From a checkpoint of a small mixture-of-experts model trained on Wikipedia.
Size: vocabulary 4096, 41.5M parameters.
Experts: 256 experts in each of 10 layers, 32 SwiGLU neurons an expert.
Training: a variant of SOAP for the experts, 556M tokens, 5284 steps.
Below are experts of layer 7 (counted from 0) of a mixture-of-experts language model. Rows are named router (the router's row for the expert), gate (a neuron's input weights, with its number), up (a neuron's input weights, with its number) and show model dimensions 0-159. Each number is 500 + 40 x the weight over its row's rms, rounded and kept within 0 to 999. Numbers have three digits each.
After each expert's rows: a language model's description of what the expert responds to. This comes from a sample of Wikipedia text that the model never trained on.

# expert 5
router:525543502480485564419445534453496482541456437488481454468575592546478487526487510522541430543464493515458500462517465542456551510440535545550490555474514461581510520470453479495441515508543492522540509506517479544530444515515513520579555496525426500531517493487471438504519499572491408526514488510524508457508478466518547531460544455444530445429427561534525467503492470494486458467463544542542518480510468453519493544561478498566444478562404466529542479570522438518518427429547524
gate3:460487596518517542472447516461542449455512478549457506530561520534581559509492451452544459456466454498478480485433512522581503512474467532534492545443504482510479488509477439536410481527514434488532473449508520527541559613434532478574483477618520497438482503485474533527492535500442440497494484552589533429509528485496506529540495543492472442452522479499509504491490480513538507514377475505585495471491472472466497507552529481525495503516461522546474493483532465419546576543500497
up3:518487485484515534469501490486420578505540511451503516565525505478587589527469421490530577495507571514592428500494477468494490459488494570448507470473518529458457489500509534497456470526559523506438502513531462469567507518494534540495445441503544558522426514435488484507476527520520497498546521490594444477443534489506483504453582543458499440503496459558511513471529527565450491462534438538554482513578537420535479500575444499496506480457471481539486474499447523491508538441538614
gate4:501556516498514572526521503486503515471514569549513532461531523533408530462529505494508535460481480430441501514522558450472544541522490503535509479423512512514507487480476525475500478542540454526493508471490537569532559566565512507519484476497524484448534495512564510460484469505549522573504598461485508527537561503523498497472496462523520460489543465501492462377548404392478442486500483447404520554556447483449526414563474515545482433471435504525470441508512431489500421519527461
up4:432526461518456438442504500529522516502475517529487478526514505479599470478469459493471498496492547558471549420517467420501465561552515519479483501525439530508488500418485469471444495513449532469516494558501541468527484462436553461477471539562451553508496495489532490493462508472457430412483472576544446518549533474555504469487450493476563581548511567508451552535437493547545499514562554474498483508453498572502482530448533473485436563520492447556580537539553505588467434516471521
Institutional name adjectives. Words in names of official bodies and titles, such as National in National Register, of in Register of Historic Places, Associate Justice.

# expert 50
router:472533478475524533451517424503412530514515562535507502576588554413480536581463496516509505517455477459524518561569402579444496491509502485534518479417502512479514443488465474453455510520440423489494511578513515485518549508546480526467480488547457480474471483454515550453529426472465472551458474426507516572490540548531530527541484464589463502497514501560538533494550491474515482465519499422551463492497518485550582410547489500501482520541469476537520490486502484450462524565535544
gate0:457403414481481514435567491473490532504473588496445528531469514498507495484507498510502461556452455502524552539553479516484438471548547430413464478534430540476472567426444557459526529460512502467527528440500480474511467528523545597501495525485483531485508449437544552481482403557484523406501466501458506466562524517493538540542485514499498550491468502509482490528462483463537567484556520537493528478600476516468532431527562492479454441548524527561465441521483475510479457550484521
up0:486517476465533500478548494441446506568503556495493542495534475498459507546491488416471455502414441515482517525608458547501447516490545453469460537505480511513504514414436502467506524496458429451558438455515407528535568479508492621539510492583438431438509437495508540517487430554484506454495490452437488483515542547505540535503515484525478524487471506538520481477474485464459544496536505505483550433529578513545590467492534508537459508553550529527445471529530463428469498525508488
gate1:509523518461562520470550527473455577424444502492461518513478488485434465504493494570513556493482466452495438459511512489528502501455531484516559497528416509485496434475560407478537501450467482465476503492480593531541467473475566476526491439436581476516434490484515519522458503456587541411573585563531508542495475478504449508562529550495535481520463420526459499510491542571442503505502483445455475481559480545493477497482449555476530477404506509517442479490542567478542488495551515
up1:486562541448592545544488486453525583449423478491480517504525484489483505460477436575452481536446461413483448488544534511474528525463490534509531539501473512522556411483518420487510558448450507416509521514464547544533568473560518466493508435485544518437437475549557575462510513464491526467488558509509534548494487538527497508554492503500449523530418431537446472498482548520439407452452460464486518499525444578496512478449439519503524467461526503494470528481568555502519495501507499
Capital-letter codes, table spacing. Single capitals and uppercase codes inside abbreviations, catalogue or route numbers and tables, like US 1R, MD 359 and AA 57863, plus the spaces and separators between them.

# expert 12
router:548571537459511407565500475431474539443485514573437485510506413427494429532537486523478583481476449540425517523552537520539495532480557447534488445488424553461459519473505550545504507494539482480481528492511468497471467426483469474447481542533480458497440556482542517537458492506557513484426491532499507532587555548538495514588445532446522548506501549541474511489455472567530536518551487408522525485495469515522501552452497435459478486452507546475499500517525440487547495537564492
gate3:543453508529486459517527464503605515580552514548455516508515535479531471500620473477526567491495475542490522538500487486519447514540481490462505412507518533510462520482482492505452498485485517484441478517389530552463590512465475455458490500551493476507517520509530475478428549520498542492515473463471401470508605500496504490506402503506513516532459507470398528480547470510544492577454499423472522515504460543484503583506473537439616483557470481496445548496471489484477545550488467
up3:565482545536557467499491463511511528510532545609506558518538549467495490506581423535506525502451452545509439422522511484483470459571495500433485481507466501469478547483483498544415471489576517538488452486478505534478565520479508480413520498514441502504516569498472515506423506418546478488514489533481438439509604492484499446549412461508500525590475549472418485473538493534514527533427516404459452495458469519512506557537429513508540500558477486452521512483480509541477470531528506
gate4:446505502473468444502528481513511468489497507485530533539446444455510463450504524514460550511504511537503512578433476496479412494528547504412480519498479470417493532543495527554501414446491530485532498500518462613464487445492522498493567592503508438493463495455484481512543531461566477483478522566404452487605508542475450395537494527543448454529528530470473543467553503490500553544588555474503533464490454500509553494498405539467535467475543445479471522552503521532511521519513536
up4:507578537453557507530539442508521526533541585515540508476474526506559498573497509480455514487511479464443499485517476514462549554536462484498541485479494537502516473556515466519603442477439507542444444471419426462468524470454477524505526458490550511393484439537464540506500433608459529494490493546521495510470492450475482508477484476570477505503530503613483489537541482509524434564516546524488528477426497546517416480505507511483441499589507505550486597457492492485462441490450474
Mid-name syllable pieces. Inner or starting pieces of personal and place names, especially South Asian and Slavic, such as Chatt-op-adhyay, Ch-andrasekhar, Smajl-ić.

# expert 52
router:495527536544479586428515433496564452419513458526509460471514462466475534422514460537467472478536456574511567524478527542487419443509487576441555521537450521490496465457457565507529538549554498528531494455534482494491470491482538516426427490511493477465505454491467504490543481512498577554556469475509560465492609494502539447474461546526587506475533478506505560523431483539486509457519491482464462494571522509536462518487501553421544451410526512494499492538539497429542490430481505
gate1:470481509545455484484465509522461533456457473562536463494508513553518479570507534511452507519447422493458538495530474447520583494494501541511491488536529501570499487552497495499506513502421507523528576551449588530466504489532480524418537433541407417551440547448497528550551503464555433466425491508447488556500558461556515532479507468566507463554424454476505478470476536501549433508462495474452444445496589485509538512499531512415500545452485526525474501422552528500502509515502449
up1:483448430458564514446507568467438546403537425523501515504529486501537477506482431489524527596487482532458504526543492554458531502474475516512510467495534419556515503525555544538546520467463523473526530490503531466487560523422562436480498472552450473445471525483497535496489489479530456520553467510554509514474535518455523488408546497482508521592472539507477461544468489573539468442476486492440406504497510509559539525525527469452508552498401515503472407501504534533527486450605509
gate2:441524428494433446462519516554502499526457481574531523474540456473466504473530486546474473487511480484581485504536589522540466477478511469528576414463460493510471607525503502549520517505523456481483428443472509481574506492447601514465466507534545519523469487495536486516427575469458510482477527492487520530485517505467566513461412510463506562521560500526473516489451450505534523520540590412365510511492547497568432481562515452490448482544531508526520511492508496509475482499534547
up2:536513501462456491466468545491505493531489538531499501419479430499482562419456500604519495451503508529500478454554506527450470493491558443516525606415582458510514520480477520479488493551538502567443561503526533558516499439449538531455518531489511467533459558535512428538507461566445473476489560458515498499449483450486481492479471495483493538486500619516516540506558479516522476458504576456478567463493478535547516449541443527533509506463497453493587474462515425486557529544521579
Passive and copular auxiliaries. Forms of be and have in passive or perfect constructions after which or it, such as was removed, has been, being; also German -che.

# expert 44
router:499554498461539572515548472429474496548493493519490569496525526468455527565493481475501467511530514512496493575510456534481530552549483507533518572537561513518495451539473546484438558445490499556542545550488472501482519529558460489505501468573463546447538482549497441460467555516464438541462518486580481578490460498575513553421510453521463506493538417540410384458520493459494465487438533485520544481496464508452519547425512498521449475504509446502523554530516519434409528495517452
gate0:474481497485480475501456528516500500493520522489519451506529541526512474532504489461396484459521521599347526520502440438545505529504455542567547530469489504443472493503495511500537436493490565514501517472516476475549467460469526474493528427542473573559500471502509477510482551562538501569444458475563454491503522527564516532546494501456540535464432493550501504403537490552445555460465498501493495573508467543463462505436534461600482532480576478455526440449567516511510500447477560
up0:445502489477544591589493485477475447485510518503460513503530524525463495446498494550499503469533496548439458578474514517491541524525406491440438487552516497421442457540523561514571496509533488505496572522501492485528471470491508487502477451516499507545469498532470538434428468505454500605448498492528518560450477446546499546533490489466515514578462421513451492388554528558481480536480546476528504565425404542519522573471467465548509484516516435540536497560520495485528514473438521
gate1:513514462512566512498520486492532502478478439501467490481432513493429495544520505553566530466522439442484496496445494523516533513526493462467452496577500441504533547536493475471462531535525421515573481543486417498473565561531502505514441612530544450456458506486540520494458537465474547470490508549489480487583559452448576478453450450468501495540538428464499495612441519495495466575522488556492507530526530480481492552467512449423527434472545493491451573563503517448528508542439519
up1:520531533469572502509451502511543492531455440567506516451458559492477522514472434565507492481515499453519531514483464483533502539547486453516501467530484507448491491565530458439469496512554462483555500511438416536479539611555473549513478563572547501504480502469472496467369518459469499536495572532540479532524519468471552467452476495466475540532499444535494488611482548479414498486527498489549553478562495480439473555461464462457533461437510494499456587518549519406490512498461477
Country and state names. Names of countries and US states and their endings, such as States after United, Canada, Texas, York in New York, and ia in Romania and Syria.

# expert 1
router:509547517479554509495494463533456506485574437516505584537532467465441509482537527476477439463478474514571477504491471585465512472477454504593476544499472464486527525475481520474450475461493535504501505493560485479558554469522508530461509509513501547557509466488491432477542443469528492504498587493495582521509514435584484519452568490443417427528426480512486399501535528496560507466435444428543506500494423478502627489519493531519487484541496480581493525441536521460434535502490489
gate0:593479470447473471458539549501496597529457448478522530523540545490497509507472520481556522428451512517517475548512499504534438512505561483486489528491419428532539541482518554563483502460426525528532512541545506481505557500562481551457469501449514539531501479514493511492515461492448591497511494538483478402551545450483457536461570564487444439558474447482448461502479503413454552525474522499506481519472567578546535479496555479510465532476555448540494466474533506442479527506433397
up0:464535570520567534424461471558484444446510437576527509537465525502449476507497457490522449549420526473514522440487478514418566443535563549521528505424557574511574475499583467481488479496518454514555511548523465489502481509456535495448521490483484485483561468535501445523518580502479451500491409503523434515529451505467496514483480425507436464468485449533535567576523547513476531588428457548487525528531566459477436518477478514512468524560459494496498493525527536454475494468529517
gate1:515518573508518505469512420509459443499427498539500509536549443545478500487561414540532508464490451502483489477480552430518516476483531443511514584453514453443555523540493525533486505544444486426467549476563549476529482482529570489558423477480508473504491506487453466471612435479513504530458496468498456466526498494501471472520515549457582449520509450525525512564487537461458529520527578479452441434508480577553470533497459473489532463515528497557537452494495459456632502511557486
up1:540477419520484478479519470532554487536500547443476472448477510556545560604467492474422566550528548498483482461465455512499488543535504577475448435558506501529471464482517470490494412543518497480516415522401492508461515493545454469525519478464470518450511506507523556509435541509568535507555472492526521511452506495530500528464473476497458531543505519516477487418494496567461541472550457524492495556489544480540469532536515563496440541465430441476442569565504531591404466519507552
Sports team nationality terms. Sports article headers and nationality adjectives before league names, such as the "=" after football team titles, American, NCAA, Chinese.

# expert 26
router:539526522498486443492524417500443496544469500500552517529508477467484435411483510461481466466470505509458563489501388492495486512466570573469485439533435611491509493481472544581545563526450497482533551540462485467476465522528470522443576528476477532539461510485524498523508465473479508490508505495480486481516463584543563520612540445468425577477539523539442520570450455467578494462544500481438511498566556546534480488488435526536504472453511485511490498486498479506469447472528566
gate0:475470529492482486490458510506524515406514516467546443472540493569501439575460541525426575552487485445478485504406545493535503469459439475536499533464501473572453520480403474480507481506468446538511516552515559517459552505542523470579478470505484392504481553553449484531531586561557475537492469547552467541515499540481485558473403556507469466515458560461464519508469508494568546533491460495494406466524536481476499513527520480486546507543466459482463460436493515525570529476505462
up0:526442548434472474567587454567516526449496525463474530488510508502495401520512527448490454515455469473536572481469464539485536466411464488483502480582563502570492539494444524533478499546476489492532537469513502537470507572567503540486559584485456445428467561560487577471522450477478594431468519476495513523568511546491540554517462490519471510486569453498465470522482477462533551474519492500488553531502528494516567475531577534519442483471501430453433566507563503502498494467504493
gate1:559454446515543520540499503457538480469497490487530572479542473533496537439458491486445609384530469523550445531483491527538532508498448506464512420496522537464502568434516544494474556516498567522487521517524532492524552529486489525451514520479503518596493499433536469458481507551468422537479544486471481586547516505506511460492504543460441467568512456571505484460536466439498501501488510468530465440526535499498476457508427414500395535427513504521587438443516482472510522504523447
up1:566419548436556514536421419519532471455507443510566573584547521521444462539493554471489517436516488459609477461544493440583513556550477530504537573471508484469505491466484552556493545416446457530526517471514462503509473483490473481473519534477475477505546504485549527507582470459550521521416431567499554455519464444539483518550505498488552469534476495442460445531514506443574497503463544490518485495466482501485500513525543476485488507483529388483489499456479518551521506467490512
Commas in place names. Commas and other separators, especially the comma between a city and its state, as in Mobile, AL and Arlington, Texas, plus table bars and parentheses.

# expert 57
router:505540496593473520510543503457573441469501473557493464493485525474497479458509553490535477587498490474522440554506548456514494471548519533432476470534469499549508566490594453517542496467465531488372467433491500556433499516551463469552486495533466511488503518589445501419473478464456544469468550490561539456500563488463448440530559575543488472482466506489512516450420484483518483490517499433568450491476534489462534483516506525453472555531430531520453550449432517461487463529478470
gate1:549513574530520492486526581503563471535518512509529468449478540495480565479535460494529517437489465491469541448475516549425490466420488468480502520460538446546484466520504568471534521446423447455446481473540521532539534486603506481483503543512491511563514478501500443541545500510490505484498521601441465505507489492540518554532568469575446497497472400410508477500520454457517487492512434501499496497540538504532439489518455455518507587524502445516425395481500433465588491476541515
up1:501461483449485512511472435531409578457481543489490543495454443465548503542512530499488515522499556441521402569572532510562525490588492489530473463529474496462493536489503445487415518462558491510576560494431477435474490495486486478538453443521434522421513518467512558472437484469528505501457542491540504509495497499492440493511454537491570553535560573494516516450497574542519499451418520548450468495481542537434561526490543512492519454473495526494488592483527531479508542531428441
gate2:545545476517560471539525504528536420505419488579474526484498556499472461575529525513546527464521480462482541467443450475454488488470456495465537520541454453474512511481515517452518523563390483477545519533481526532540493459444507471489559458511543489510544486554527493519492479555425472486477423445523491585540523442472504521511557446462494535583483551468582473559526542481546485494526576512474474518518542515508465509518453446493534481447465473377481480543554498502431497483591449
up2:484441473490437458424484482453484571483515497454519520432488485530507539428541490514451457552528504582525469530558499492535515484493559553524520503465516507538498453475505474518479488483577514481481496502538497494464501506512465537465465527440528531469484467459466457505561567406564497530424574509466519475521468496522478457540458543454491474430490453523418540441430472568492426512543507552552528473518422467511510437543510588480499493471504526597535514533457543514549556529430577
Statistics table numbers. Numeric cells in sports statistics, results and election tables, such as appearance and goal counts, vote percentages, dashes and spaces.